python train.py --num_hidden_layers=8 --hidden_size=192 --n_experts=192 --experts_per_token=4 --d_expert=96 --d_shared_expert=0 --hidden_act="swiglu" --moe_layers=[0, 1, 2, 3, 4, 5, 6, 7] --router_score="softmax" --normalize_top_k=true --routed_scale=1.0 --balance_loss=0.0024 --balance_bias=false --router_noise=0.05 --router_cosine_scale=20.0 --init_std_router=0.00679 --lr_router=0.000896 --num_attention_heads=6 --num_key_value_heads=1 --head_dim=32 --vocab_size=31178 --norm="rmsnorm" --norm_place="pre" --norm_eps=1e-05 --positions="rope" --rope_theta=38300.0 --rope_fraction=1.0 --qk_norm=false --attn_scale=0.177 --tie_word_embeddings=false --parallel_block=false --init="trunc" --init_std_qkv=0.0406 --init_std_o=0.0102 --init_std_up=0.0406 --init_std_down=0.00622 --optimizer="muon_variant" --learning_rate=0.00642 --beta1=0.95 --weight_decay=0.029 --lr_head=0.0083 --max_grad_norm=1.0 --warmup_steps=200 --schedule="wsd" --decay_fraction=0.69 --decay_shape="linear" --final_lr_fraction=0.05 --batch_tokens=131072 --max_seq_len=256 --doc_mask=true --train_tokens=820400000 --max_steps=6260 --dataset="wikipedia_en"
Below are experts of layer 4 (counted from 0) of a mixture-of-experts language model. Rows are named router (the router's row for the expert), gate (a neuron's input weights, with its number), up (a neuron's input weights, with its number), down (a neuron's output weights, with its number) and show model dimensions 0-191. Each number is 500 + 40 x the weight over its row's rms, rounded and kept within 0 to 999. Numbers have three digits each.
Before each expert's rows: a language model's description of what the expert responds to. This comes from a sample of Wikipedia text that the model never trained on.

# expert 51
Description: Color and quality adjectives like dark, light, tropical, plus middle pieces of scientific or biology words, such as annelid, deciduous, gluconeogenesis.
router:463476442536543530450431568451436462460489562484445546481515542469539506506510550501529555525530562553454528425511504465501517468445485445643508488492490539494540480543467549518492511435472477495521478576499497463502567456485482419549502453537486503536422495514541455520491491424499479526410460500536496501576566445537437486493511486488483554504579513451470485511502460496464491556474507540469474560481470497506514475446494455471450488514537464441509497516522496537540485447513508453444401410523556465512504529479491557495473461538491517484480402524556546466471444412480510498
gate1:509584523458467519495537522524543498502504511466555470491440524502466517392486587506522534548515459450512436618457544540521485572511469557535487512472563524495539497554462493445489511556481444519485545429535515538487529537592517476543533534441461489474437424431477479470513458423560554478493457451455534450501504505409492430522506371481538531509547421518491493502481491508503491436488553570446431493474554532522508561509482525549545390470481488487499463510480529520556481454493508464471478484522458491478514515466485506535500471568484545515483523471519481517504497451540505518
up1:493501508428482534576543506510511497485474476493500489531462510535544463425478517548533520488543533519475596527485560535494545490532500448472551554523423487554424511470512525548503487430463528484421568542493475464468433497486512508444521450442519549524541514508448517553461487491558518535460487560546500519550521450481449512493448528503536553529489478520506495481486550550493439582512490550552534508515425435547509486496454426435486523480564452522546480545457530439520494540552529521425547419552506534507521517475418544520420494493388528472470475517424483490568524506479582492
down1:544523488511485521382501541499478456487545439524477465450566479509507495492555435540467519517487511561459478474489510513427405472445498527570513461493498467552532502542609524469433516516497486472518535476582532564444502516464505435454505460548497517532471435403547491494503470523441484551550471503471513510450560521478506494556451509541548492502489447470436517471513423473558518528436501526498483503557502523471438485529538515472483588552488491459559562557472509456515548505505512437471494479553498471565505593515491572495463585487482461513461551575431463508528472482518532536

# expert 58
Description: Leading digits of figures in census percentages, vote counts, climate and sports tables, like 54.1%, 9,758, 4.57.
router:457449472510520494572508561525481473461502539460577502478551492462469565540520443506511463475429571474481519523483517473474489547427486520508538472430499504436554500498500515497568506450553509559525550521498531513552487510506515490419512473550478426554477457441474439495532428455490542475492456542478432605518470482558426499485472469483572461528499551512480485563441527478483481481508494514496480531541428534455541463462492503429456570517483598538555510490589501497533520421519507455512465460564504607529489569470495505478489537554521466501418462516505493476483507476542416486
gate1:450535522518472567520522583488498428467412529481484424553511515489504575442543563444474496522440499552457508511538476521505505472525497499466508489537487518549524433454455504515527532534495491508464501518501502506521509499533544443518511494462445483453497466524446471502490450480463472599469460478475480472463461464509459500438490442483488547540438482482492542530442509543547501498509510574558547409443450483604465425475503484477533543484526535562566387497498498456592488453502497481524473457512441518539561479459537505599459553454471447553525471530470467471441521467476550420
up1:525535492496500557489556541482454487400583487403470441529414537480475446473599520489569404527476541444480431451549534522476545531497464504513536507473507528456476504487430507539451495492528516508478464488463456543523499517490493516471460461518477478444479550515442526584588461491508533538476463529565432553409531482480525562514512511499503474535518475505421497498501503545478510517507454487512509486465432426444468488557485533532475573557477451539535501489524508459561439410529511513531501496483480495387459525510520514497554484546474524541457514502518477549432500429532528456
down1:454508490468528475499480522547563461489516434455488497493446513504564538502509489478450491610404480431558508474501447518484464492487499478465474501557587513474491494512492462479505446498528550527617513484468505462471480396529521544430485539502436470508540486517444516449454486552454582473464525521497474514492482519463480471479520513489552580497519476425482439441486609473500472523485479445510425486498575516494475542524421531475437539540499487502503512551523526481449428458507462467469475458565553550536462485549463515414495512595471485553518451558504516519507456574482489517

# expert 20
Description: Nouns for offices, roles and institutional relations after the or a and before of, such as Office, Minister, order, throne.
router:447519448576487505502475501486481535431558532521462471451494518498463527479564529569587553544544502558483542491544473503510441524538459500471492398556475500454565445465482495524525522465557534505456526541482525476469512559499497464541505486517574468536450530535501489550467502481468459544441521467500461548545506503452481505503492528452451548460496491496591487482457569526437433555472483512538483526459521450485524516444464504488438462494450575517442503513531473609571543439517505436488476401552519418466610470494476534584441468552511502500499491471517520543532479467495501524
gate3:458519593559485365464503458482455444541493474454474537436525518547538498470526413568536508480552539479576529522501454464498474506536549478466534498500524489521492521446484461556513488492535477434585529549469480515484477515503505506446483527530517497460419526496438535480496555564501505424458496475501495505500563483533507525478428545498502505536356530454419522470538462444453459480477471466523507463467513493500517485459539535549463521481475521541482564468484502548515504451483476526528585465515460460520493563449528462484510426517436516452512441445562472563526443566500558486
up3:472441516594486494505497489489482549491530532506600512534494541468456492509496493519465527499551524512526432472510500545496460561473469603487433545460549446481489458521425457498527517482544562519506553508449518589568490545521433476540515494539529482487532544497484466587535537430554529524477509499546505552513512526523411502467503403521468434470502510460521500572571550466535492546533495520494496495533484456535487527542392495545497519459575464595536423491526509444495530513471521491507513484531584512495517455501415560556489496481440477487582481497456464475483437537525491550
down3:487484484488452462492599458428417489437498557464546543445484446527497458439479529487520486441514576503494509527519477474500495516582467486500511414559507485523479440486581504544500547459519502481540448458460511435423470506495429529493449537547506566537431484491556412524482492409492466505526502553535515439512524551472510508541497558468449492519538503544572484546511516529506454536544537436493532426460515553483502529485489453502419515511528516518516514446411525499476476446438548537500541541519524468473572546403469495471477526517478483489496438505414480512489470481461519570

# expert 30
Description: Word pieces in the middle of foreign personal and place names, often right after a capital initial like Z, as Z-af-ris, Z-amp-agna.
router:479420515509494520496474535525552505483500520425523516488525496381566538579523534487456542422517488511516513477490513527384524535534510504594487456532510484497486498542371464515497531459505513507539584543481565417487557497463487423401480495535526528524539464552538528498434430424514556521546440470522469491452450476500483485530493478537548560451489469458412449508439471485500467497518422423523531501497517493540554481458467501493479498535502478444496516460475511493474493412495500475467457505525516457511495520434486497492413520539451508498514462554577498470455524481504513476
gate0:548500542526516545427533466535557546476510504562554517530605444454500461542515507509507484518499453417474425458493636465557528491571477462523434466485557526487515541485501495483513518488504495494504560454521460493525567487474540512497555451431465482540484419555438464484431478491474526581497579542492496494520462466580516465513501509440556517501457457568475512436445557503495546453593498532551460498490527545513550492552434501460519480504560513454515508537569507513455503475471537534438480496453462513586469491511550516545455566485534546498481494523440500457524498508501466474
up0:537461395533493494513496531495456429533419545463470475509515510455546439486511499538479533499496516501537473534500534560511523478525542590509529528577450512525503456409512491549475517514508545523490485498567462473451496527472556540507512549452488578492486471571436522444513526457507485566532491575508499519413538579485483484548451494555518587506546514502477479471562609513518457417459500456500513492616506554522585447475537420541509512479495519460475451514413489473519538506546473520495477531417508512430479488459516510479549499525514503490504508511434556503507441499502456444
down0:490505430427516555568445523474475510525554423524545541495558454459469500544477477533577568481516517558458459513529524533525555435488517517534612549442506493523533510478528513478487452500535500396511494494515491453473504509518556498582407486495471500462463458546492443470489438455502451530511422511513479510517486478477479483417452485461465521545549518493479494493507483556461494520505502478508447511478469541524493493532520526545491447550463459488512514396540484463450485515506465554581454478543599508436516548556561523549528548558532538419536452521569484510488538409519474481

# expert 34
Description: French and Spanish articles and particles in names and titles, such as de, la, Los, del, du, plus pieces of foreign words.
router:422426495541524530532451534504414453454548519454548549485534554463551462549521521526441549506538476524490513457498534514433510528504526498488566510494493548540482459484469524505499541475524463489496521528526548463494539509411418451502433496522507507497512481524557498544492503442519473557518495495591484507487476514525463396535583470490522538433512437452453520475487418515443462476504396493482520457443491498488513522487503438438445531548523469464495450420507531556535513490503464421405560553504503462528509508472415474536526497527470554501582449517499486442439516463479438536
gate0:460535516556446519492547495470442562474433555526531481500520473513494494516445469482502528516518531494518441464496573512381479526491437510481416543486441563493499546493476560520563520429507505483491546474536562526528531499567521469507530493501453501521577576538527532465452443489432471409548526451542469490504554445468477476538464494527526466496546514480499524471507545500506500494509457460470498513481567466525472469449505425488490511465562445480457476593492520518391458467511594495485481471509433467501540514478427518506461586421512524498479554465444541545560468430537456531
up0:565443453519469505509568489522502488549544484532557525507527467582540527497469497568466531521505574546489485490453517484527546515447459504475454464445470414523527551506491502514530540534484477576499507507485444508575482471465480502530492506525513498513484452544481472579435490445539488543458545423516460504592422476497514559461500479463390524481537479498573509494536466516521519520574536466535487471491542431536461577420543435519463548479529509459457465498503483500488502484522553509459468502511523510505488581455531533483496444468591428448499449561498595528576500481446585510
down0:447500450515452427507474502511433414502542492556526496465503496566468535407506462438546421553463592502471476525526529490427466528544441498534467457501455464467524446489498473500527529473532491466537553474462508555514529566530504478437487518520479504461477520460553482575491495482490451515486486530519496565539421456476485552527598513532486487468540464477575476466444475519494476495484481489402460480483535523506498473526440439467472505585443545542461472563410558474494527551411528475484450450441481544491547520471500463463459544488504506470469517531534619488496500528516506444

# expert 39
Description: Opening pieces of place and proper names after of, in or a comma, such as De(akin), Te Tai, Yang(tze), Kh(artoum), New York.
router:427431513598482509501447460498474477473539569475482522468536579468548528588522501530423500505543433526501510431549469515425504534504539439508548457578478530444579492467458497464542503385506477556444495550498536472465523491495505474489487459585553543524495496478538482550472493436433543515501533461501486530469438543489506486481515535516505542490476409444462474499492506510459509555503482477442462473509529546486507523491506455454494498521475512520536496484543511572586561452458523440425573496488590469543507517434495563520509456494457523524541427502459563481499515482482432523
gate0:536444544519532493555481502585504569473461481463579498519453507535449472581509509454531453488496515448529543564426515501482563551460482518476470454478571527501496427502448523478526540562542457508518498447540490460472464554512571456495454443559487421514517447563483549501466584479542481602509500598454536529555505481490454510451514469467473486485489553495562486476521485524466526487456468530523462520542511482507467438487491493442512500529585464539476552533504530516525533407545498554473501484521485515442510522554496508432449470433449506553535573517513544518519501502514458389
up0:479516536528569543478476486474494542438412521503572479528497531497398469475464484492421500476522515448510502515489502612527497524533481477533511494448519527480561511551502432498513488376507517528447463456498457523569511403475465511506523442468474488571534489503470429482476534524591523552521533499502534480510471480481471445428524540486553475441484482519481492506460469502438482543461534517559473494506508564553509418581521467475499479532526484402482486536490564447446454458502463495480443512464446541541530545526534460496563457521462524538502430482418567527422506527470485496
down0:554472568485478535456546468534506531548545531506528530500514503556490478559415507460484576513460558515489471482523432489452527518586493508426548509467444457498555481537489492486502515434500489526542504546497647513508486442534513520486513457538516478469503533462444520475514487550563429542561500501478538554549487480548538476476455503535533500523525475505434520527582506536486551504473555454466514499546482460498555517487557518558541528428544556502480504560432527487490481485468522479597532514527548541499527504499498481604497474522445518491562552525600556475587517539526413478

# expert 44
Description: Race, ethnicity and religion words and digits in census percentage lists and population tables, such as Asian, African, Hispanic, 96.4%.
router:442469485538528473501419526493435495460525531502507502494520526442557545576544491501555533479464541490439587458459467545403482569450488489512545482486491462458536517496506534557492498423540524531553497525445532504485519526541467479385489453540517510535435465453517489511524467434480475498489507508490489579525511452562434490583537475538523545476515511451545448478482469492451487535447497520486520573535520590466539543489526447466457520433442510530527453519614513494566525501501519459469471395505517521512541512456464541514457462492445527517442414472544463527523521475560475522
gate0:468552500498492461425552573517529441486479554456413430500434543501507532458504507513526476532562557611514539544550499562491434551503483504447586451547534428427419539487536471481486485479498465436476527495504511540514462491513485470469585544492467543487501493487504458492524506505549462503455532572547529535570493554453496566471460524489442507447560535509550477609472542554578531500487514513480474504518456518424539565539519462477524502477460503588532518487542503512553511535532436521504560489511529503423494576496458455505455502475491528458489514510480513565470531474495451524
up0:514492487563491467455431555515531437520467460542565413512489517520491500484512457586499552470422541443505417454483430471518492471495521513506527482525445531543402505499526437533481565462510513532465500484514431569489544499459459531548547500471486557470466498471538500429472511524550499537506517493450490456489514507537357540499475480502520595473474544463529502470456551529422483508521516465589549477480459467521521508524556475451528478561454459532517509509585484518526527576482525545479473500525486519476557492506465533432486570426440497526443442481434440532515505510535459515
down0:546475529522459463515513616463398492530466450560476508487480504555547456567473442474526532406552587542538507471480544585496477454486602489475548526483507530500493443530502495557447501469506445441511522570456486470397457498501534526461538454570511459451510506453463515478483480536478479543511515526590549496416578501487467450486528465542471562472520534523460533492541502504569468523502511497491558546490507530438521479488523479535456487487488548530526489501520552515502512484575464512486530467577478486529456456523403519443508480509499521566436474490493450439532525532553532494

# expert 17
Description: Abstract nouns and middle word pieces of longer words in prose on themes and society, such as love, fear, -ism, disenf-ranch-ised.
router:464525525555476502537470456500457547454527516477468470548529464527502531481524524456547552501551576510443521571506443545495449557456444479543458430562470489487505494540411524533487478445523581510460459536521574502485548550459504476488427465490487490496456526516594503554453497514519529509440463564557483535457545464514501483501510558481474573489525473459523476570464508486467453473530455520541502511462424469483530459461508462485469490496500525480511471507528497572552477483517505486441429442549459480480594573491452579588401467499507535471524509530588571501580493475465525507
gate0:484551522458457474472517492475497412572538432492533484505501566500495497442509488499526486466506548560610482504505447486401466547499480514498542514478435490520456529541527503515557485536505547473527479539572445467511432515469465518426525456511406545430489499567454504497503538531522495538531485503524512544531471433466481580444467511586474516524530516544548481581515516433574492489568528512441548532414516462530526461437560507457498541535467542560515503509498527431492514531430484469535524503428445565489461478554448498518539471457523460505531521542509563476491509452517485586
up0:517497517471482515511450564532469404536502468428547550547512505482494462535550445491458557501512445545457471510468489467480452564511500441492533518466481471536532455521490526526519508558482513485526443415521496488518432570501554501515519458473537487474550499495483515550491530630461490521483549580537478464493552490507460460543539526564475467499498526479515596469504464450479477500511571507426551460556561521550510512454511467483531527544470447482439485555443466472433564474491546473565455522548497525417492509466516565566474494464556545484441548509443571456523462405502453509
down0:508510522480488546523501530492529618463528482497544490516520448543507502581470540516485480452467494495488428529472547483506573511494543539481509489483474509562456521477537429458481444458477544534491512603482491426447509462476498511556433525495436491519509479466510469507500498545502523496434504559545488605500501492518564542491480454522527597556497452482566475567495483459487480443502533470465505528506467502490526468485516470475498492470427631503527539444387488543547467458456494486484570488580499541450551572431487480489479535511508560425494514525593472545508456462471531461

# expert 4
Description: Adjectives and descriptive words after articles or copulas, such as same, similar, large, different, own, often before as/to.
router:531435509558453518472415449540451543473563482523400473445494511446486544508499540464538545569541522513461513467508520492487520434440457480559506393475481479480533503476491532522491521469523514496459520525497559487529571510519479453531484480533537488592494505583520492567472515479442449580481450472477501541524567492510461477477538501486473570483576563477496457537457533502499559536478552506535543549538474498501467473495527385476481533513560460470461516490621457519463518512553483516462470394502518481482551528493514521463508513534555588532472519420534516477491451488520450455
gate0:470539507561475464477497506516457583544501473425565455492555462509476455442489520474538502572528459499532469521574458526470524509568478480492509504462480436476468461408466440489425556473517513497519470470495509537478481499514541558454504461506531485490527499476523538531540473468522512442486508441492499532457569537527458492524463527520589425542387472501478502512465527567512477496492532514521465406499477491438526540519512440529447521488488559565496525521518464541573559487364548525543544489557577442500502460512527456507521478495603536501437448479538529470519469559523540552
up0:560444532513505560522524516526486551557496500553457606550515451437518491539516505492524460426442458492479547513548553458532463540491525426528518526587480536526479426485474502474516445504502517552531451477528506562501522521538535549562503532485492518460522471480458537474516461505530477534580446460536497492468509433560449563526429466508475612476488538465492499490517517452581443525540525399492568612523445458486505530464514516528472484558542574450542470435484488508477486473510474475470582460539523453519482496588468471539524514568476499562499527486513524478467546486509516467
down0:511471519516524576445442450443480466440548522473462555553536510461537440584459470503422441437462475565486494507445527476528547489502562464491433450462546462534521497549563469451549425554491465423461484568483527529509442468470530504461519505558548488452449541477523587527491453551450442479475453503501495453491463516534463459492537485490517484526476564505512490535522507504550552502533513464459528487428507459524532523493497497574527469508498524541586547506506476485533532520573510510492552498484433477544450545501632485536469517530539504470543533509575582506534479516561482457

# expert 24
Description: Field labels and passive participles opening credits or succession boxes, such as Preceded by, Succeeded by, Directed by, Written by, ISBN.
router:479446453533486492547453481469490565501534518457465586457522530422571539543510544567508531497502432520456500471502556507389503470452458517492506425541487470548507433513483504545575526433539537520491536492477582441552512481478494466510484550527512495510472499604487465513523468463570531540502494436511509556499575469474501480536540561504554531455529492477500439519503551586442486511476493498495499536495506477547507492448383493465486533545413499439482484500524479497486446469482501493473472462524511475495536513431516525486498510542342520535539468544519588461491464483513464523
gate1:482504542486445458471526570524495483524441456526529492501490481444535511535468494557593529463485441465493478553477498518504570510516523481481486481489509510557545525528482496437536470486542496511498470533511503523451483466535558488541438532454467500540539545590495529516518408416512555433492447498503503551532571514540552488494529539467490524427443429571445505507523435545542504428455495417519505503544522497467549546515465461531463551484505500537526483479534436531396491506515427441567527499515439519520379558492559442513480589478530493403506452505537487457510523511509527465
up1:522510472463531513497568503462485487471540573533523536381479490440538528476506443482535523520477492477561455454478544473528565502501553475453520461468471416449522515495515449524516554523428586511554549496531503537557483550466517551429493548481516497529464560453560493477553500467517562472515534561503536484533514595539541519471545443494492525481496459565485512509478467524592539446477554540536526524415482489544473388525431483467523497515496577561489494519538496521512512516462498488464478444494464470452461495504524449483451464417494468517577522428446467551564524509464550463
down1:442525465464494482526510527480494454451483497485515523555488606477506418498533544483493501478420458415522505532550481598410484528518492488471470524486483557460444489469454571532445564485459547500481488442568529588472525482492518496475492535416539492551487566459463515544511537530475547514481522542504483492496471547519435528527532509430435531525497480438458492476510534520492530470407437486422534481514517448485432552511556505519534557508533526468499524544488494395474499413550504462531434479462440583534489463499444518448592499561493459513512476471495485501506523516556471515

# expert 28
Description: Main verbs of past narration after a subject or to, such as took, wrote, began, received, mentioned, promoted.
router:525454537571454521551470544470438569457517483493431544443477458440474538485537511489564536535498516478527442397479439505472440443459489533512418532494466531519510490518481506522520476458569529567457454510489525502527561493515480482530490537496554506448527566528497488573471431495457543554487461451480454590465527479525499485442558535468418561480540553449518488527532525559520524563482525541536529490478529481509542466433461495453500522529536473521482539552542417514454487455546455473476491410531478458529556567486418534501433546505484529449516525524494517538520451575514486560
gate3:471468537433460525525488542483499482469554544504564451531530581539480520499505500536533488396507577485550549475536491479496474470468507536488539481485551552511453467448509561427503558505501499511451436527523493576534524466505513475508438479503512522439460453489552490538494436483527452524606437460506457582541473490531559463446509567528460507537461496512437474559485540463544558509470431574543439434541482476493508498573484498474395553444469492514544451548523487522480555531422561498438449515482484521472524484532561515539511523568493456526446456500487525431499494491451460520
up3:517476497537491469508467441450472524572470519523490537452504459544562549491466515579442481436557546464549608449447574482515492559475551504522493494481539530448439486471591504480499457555465532479464496447454482562446526570474472539525483483543479476479467473453437559487530459509548488545468492519509505462484592520500579529561555536546515539497494502467434475480452475483526497506496555571494496474498505516506468484454387470527511471515490520566471431459498583473465566472533443555541565476464534493397538479425497455514479500487518548475476542492509505463495532537465550459
down3:531526527489445533480557524570526472434391479473524496540529466423468511416483498485506557482555483492545483531536491540574565551491510488544440520553525546525542528469524553575554530484575436431475533546532462521536526525514526459480519490482532428478500482464532482508493597559531462397375531540497579492503539436447464509479509581456508509485510511600468549539493461534574548499530514487460544496503477511559488477559435438496482504450575508512493473501536477464524525490492546470507582537462476468495471527558491459546519509497498528499493493500462499480514475553500515463

# expert 60
Description: Single digits inside numbers, scores, years and coordinates, and Roman numerals marking parts or sequels, such as Part 1, Part II.
router:432510471517516540488527539530499494511515522463494524438551510465516486477561479456514515487482564500433532511568489515493434495457482514528481505473495532440495464477523578558514551442569537556505534537540532483556509546445510473419484557513557500479471483523433435574469472456468543562503553479593446573552556461478440475537560506454510460545555543403471484559443513526504467479509493550493478519464508541483488434494436451445565593512525530434523532545536578524490509474488543509450498487545482480465530537527433482460428430536495573539512468516513474524497577459467490515
gate1:513497446482518499513512505503509525510518459553509551511466513483486475526465529452573472493495498543467516446543559553557544469508512495485550556450513485582453541492536471523441502520435494522508484521482444476485440462532519615509498488536455504582507547547427549474445611517533475523504501448535475389420490487479519533559524546476502526502424541481563493337549485497536579444517504417532485533483509508585496528422480571500528545501502531422537510540508496462483489547510484463473512494509457467494498491564439452493525501474567476485489537487489552507447519470501498459
up1:492465474470519561509566531484593459504557559466463471493497480452490518454476492489468500467498458506452512446527501529513452477446507500445523509520524535539527551526454389489528448485493450494491535531544438482480523540483533505440490495486491547518487451446514498460542541458572484503505484493574501494505510541543548524566414429470498473470474444450497446553427545549520492512549434581496484520517467472477478521463544508507574506593512498523510510499519480505490488446601460511450530472484426380545555494445506556459399495557461528474511503480529425560446488581482467527
down1:516505487467431474563497504454519509533468502524474553523512470501510541508494423483502500431504519441502447559477501521497504580477533523480406457499480508496578527436478540505533418491444476462520558486448523445512497521576487514478425532629433474468498482452448486524490519515545500515445435455490577486453541540553512399528528456547487438457511481535486536466453494513500490516500522453484459519527476459502472468486453399501515487570413511534475572557505462486493599543508467528520519539548528477537533510451511429478496453568512493511496506577509485558568478493470505581

# expert 47
Description: The articles an and a and words like approximately, average, total before figures, as in compiled an overall record, at an average density.
router:522405454512536472476431501515518578496548529489506529524460439491560524550491551485566532445534493540483458516513476472451438479447468474509498451464498511440505487515533562539463498499519505526505442554483543488452493511577485454474573463512503453505487460501459509519505491455485467566429392533551501517458505503516436446509547459478533530533514513477507475516480480542439580464519516523456506486565475553480465478569512450454446451552527497510467466584540522550527492401528549439483436450529586542530541502496501547492513523550477582442550458465539545559487402513526471540
gate1:490643492454448540514551526521545464527494480502523556495526500433511522529518424406514479553483524505521485610519445514498506456548530516541455568457510499494503467492497478474572507511469490461526478478505530547431513492453543463572425428543433588516440482507547520492482513471529538466485474499490536522498465481534529545503517485453577485555470475487507458526454473534507544469472517464499450524475499474476492461501520489537571512539529412527451508576522458503471513526591534450465463450476411444535445455468501590504527454409485454532528541568473528526506533475453514513
up1:430534474488460490474585492481533485487498475472424485465466542540527526530483511541499463460534458536521518472462465506518510461510513582518452522480500528517501540467524532477490488539496466551493558562570551500458484572547511488495443415563549540409509454462516582481421491545465571555439419485446447452480534540491567495479486436489537484603545419536499437509385419501534573566489494491530504510530527532538448436486513501487567513475469524469531514471499453518552503443461519480495481513495500412478503528534561512475521497556489545523511508542499464548482455486496526569
down1:521560528553494466527507508438496478522457479494496578510517441493548500468552503544519546501472495487465465506474561486499504441553412562478470538443485556466578497512495512488518501521488482537484457466453524472529454496465434428471470630500506472556510483476584461614470486536483481448547481527500557483524493576449516477459520456491520472503567506502475506492449516553397435475575540440522580519542586462541456523502504505487465533466454484432484502462464505475475530480451534492455483426428556588611487475523518512487512524513478485507511515495433449506548475509520522528

# expert 2
Description: Opening pieces of split technical words in biology, anatomy and medicine texts, such as rec-ombinant, dec-apod, bra-chii, rhiz-ob-acteria.
router:464444475574497564501444513470469475484537510413477497519611579381540498522532533520447556512573539544434487484483489526460465577502513526558513530554519549475555439496487489504531534441490532540534482593505563477442529429502486463474443456538502507446466479449518462469504522453486528493406519496504487477566549503478432513495464484491550502546513489449412500548490439562511440493496488487487498520472467452541460426474533480446482575464506529506479488469456514536585494479461511411526430499538508480542534515464475546525514498463477524461496443541515527456508517452453469467
gate0:496535510505463599526543531549509481506549434522461533440509509535497463507570520469470511568534608476491470468449515438415493519483527503478441442596443508440453521409568428471505438553541530497520493539485535441489479478455473476560509528455477526550530494526466491568531559451569549487521471484493491450462494491411541525509525507520509522443524517483467483573448487497460508538465493555477534445479505436461439460520510532584487474538531499482485527516547456505473512441503529509466499507459516568545491500528432537482537500465550528427552480481373467488513504517485564496
up0:482496468527507556493475503439426507479524477615543540483501455506516482462506546483512465479468464480495584486469498489550544480454492522462502438429446490518480507577559449480518528513505537528461558461457476532499523454558473500572535469461547538543432546570478455591471511462503460528500468466508504527460501418516601533476508520480548490487602567518507489462496470573491539493510492476532551445531524497479461474516491515531505432563491436541470510464518515464550601484503525491533533456515546469467511526401563492535593493478443514533532529478473552428557482536486474579
down0:450382563501477488410530470440459442595474523523521512529478506482522533582543542469526439535490435499451529541477487431455488499490540544512401536529484471527493498406496514544485471582422544529491553467505491485469516512598557521444474461462520427526476495487504511521566456451514452465492490501516488528525515492495436519519502512528451480596562548547481489496461464508503514457533489474464473483451451478502526499490474534481416469566493496553536537516446553506553534506488589449481530456452511563569497534499587473512531510556490479482475521494490480417509528452493513549

# expert 38
Description: One- or two-letter first pieces of split ordinary words after a or the, such as br-ushes, sh-ale, d-readful, j-ellyfish.
router:422471490574524529582438514501501473495476506497465530505517552428572521541495556454467559441526488567453543548510488516422439514472540478500508469548458469511514518540514501471588518479486567517476505556500539495462500492494451491450524424520501541497539558450398454562458486492483508579518497480459432536480480491445457470449492542485540526485516469402424446534430480528476458532523473552511564453469478480565495527427486515428484509529591484457460521491534481519557503434491537458500512468509536472484461549484457549539495517498450547528525466527552543397565489464494510508
gate0:554448533496511468519538509498516542473477521483529462506525581436528549490524525510539533482438589470497429551546604532519456465508514570517568463505545468599484497453492526533470500539531568454527449505475494561513456564517516484469427566459499534464495504404507472478509535536496500516538504454469439514494471473514492424477508512477463510475547514474516562491504467504447541528526485492488483463538459486539452581465571519511542466429458473460444542429492544449515433479596497482555501544542514484502555477462499501481481545508453532505465594444457523434519417417508500445
up0:409508536448515437484484441564485429492487506507545494498548485473427544543539488516523518494457510503487538469488483450508479460501571462520500492572442565436434474455537530521502534417524562463490546540388480495424541455497490456468480540534465486502511428449480527415521519505543485464514496476539463462454487493419516553482451457399497507475500528466552519483491511523489443509553479398576494532445490493405513519569414473561524505506445550483517481522475500543517467449472498576515533501460469481452557508510556523483512553446464544488531510512519443553508499541480500559
down0:492512434546505541490495473492464462497542490477464519523438557508479404589537502511483501459458394527499510465487478501462563446477542534534489491442497469489466475500532506593442522475468478525479457529493497476519527524460535498537523529522501545492483517534463499561429517514442470472491530511466497488564527506527469536480544441435484501557518527489517512531533499515470500469540483471564481533490559451328534380492537543504487408480488526537444512572525515458503555544501525423517549455510532520453496501440503479504453495517504472569463538491511420580435562580452490508

# expert 23
Description: The last digit of a four-digit year, in dates, ranges and citations, plus century, BC, CE, as in 2009, 1796–1842.
router:429402533467544541481473469618508494452491485486412501415525559446482524512550553468561503547572531550495554461506536505455526541431453554537519496449477469439514406456495513526499536435549521513482521477502594474525472526476492466520532533496514503526514537517454458490499539474563441524494500510529490524558503478394482529567495554544512539499530568537512541505505555514466479455425483583455494524501536480474445509524432456497476507515506452469439535484488542514443395491466532495447467506505525496430529532521445441457460434551457538482538468507537501534516536480481509503
gate2:482453509433520483514530458551496559497473563533487502491482464517475540476531566487525538475511482516525474477508519511453504518523431518529537495487498485486505494495443460496481500517558484491520476547486457505488493428480511507491493511463417539467510474595476459532422560507571421487572472537531462485499518504509517498528535534435473427512453550545476456608395503542496485554500489525555513531530422504505494462536481532540528471514588577447540569521507548567432489511501530410484454539629476443438523460483490505464466526478519539430538483545468541589487544445504465571
up2:462563448486531492513467596492418476518522524481489591463516550449508549461533477418475549520495456528531514477524531452496531516559452533412545505543496457532486502543503475532502482520453526498499486478468568538485513534507480439509525558461470461464507475501474533527484433536475540507509553466533462443444531522550490468577491467515492522522543558532487506536504502573495470469553557562533556503537527532491506506494487565493613493509430510394564432497503430460483459481546493561456513450465484368521473478424486584464477504494517457494489481476464568492492470526589493503
down2:521477534483470521421494386502472513510462533468435450527466516525471443380486511448561466470469497415538533561511463559511466532500501502587473539510515549415500508461522477542492504546527458490503495488481538511470523437489515559506542415542474587523456520530480455470507509519525468550470567477556442491522426548514445474466570505461471513533402440526508538554441470447508522499462525523506451525480465520538486523475473479529445496501522556542480469506476505591513497543485422450458485490623571522506503523490499522475526467453495548457466448471468513559519512487437516490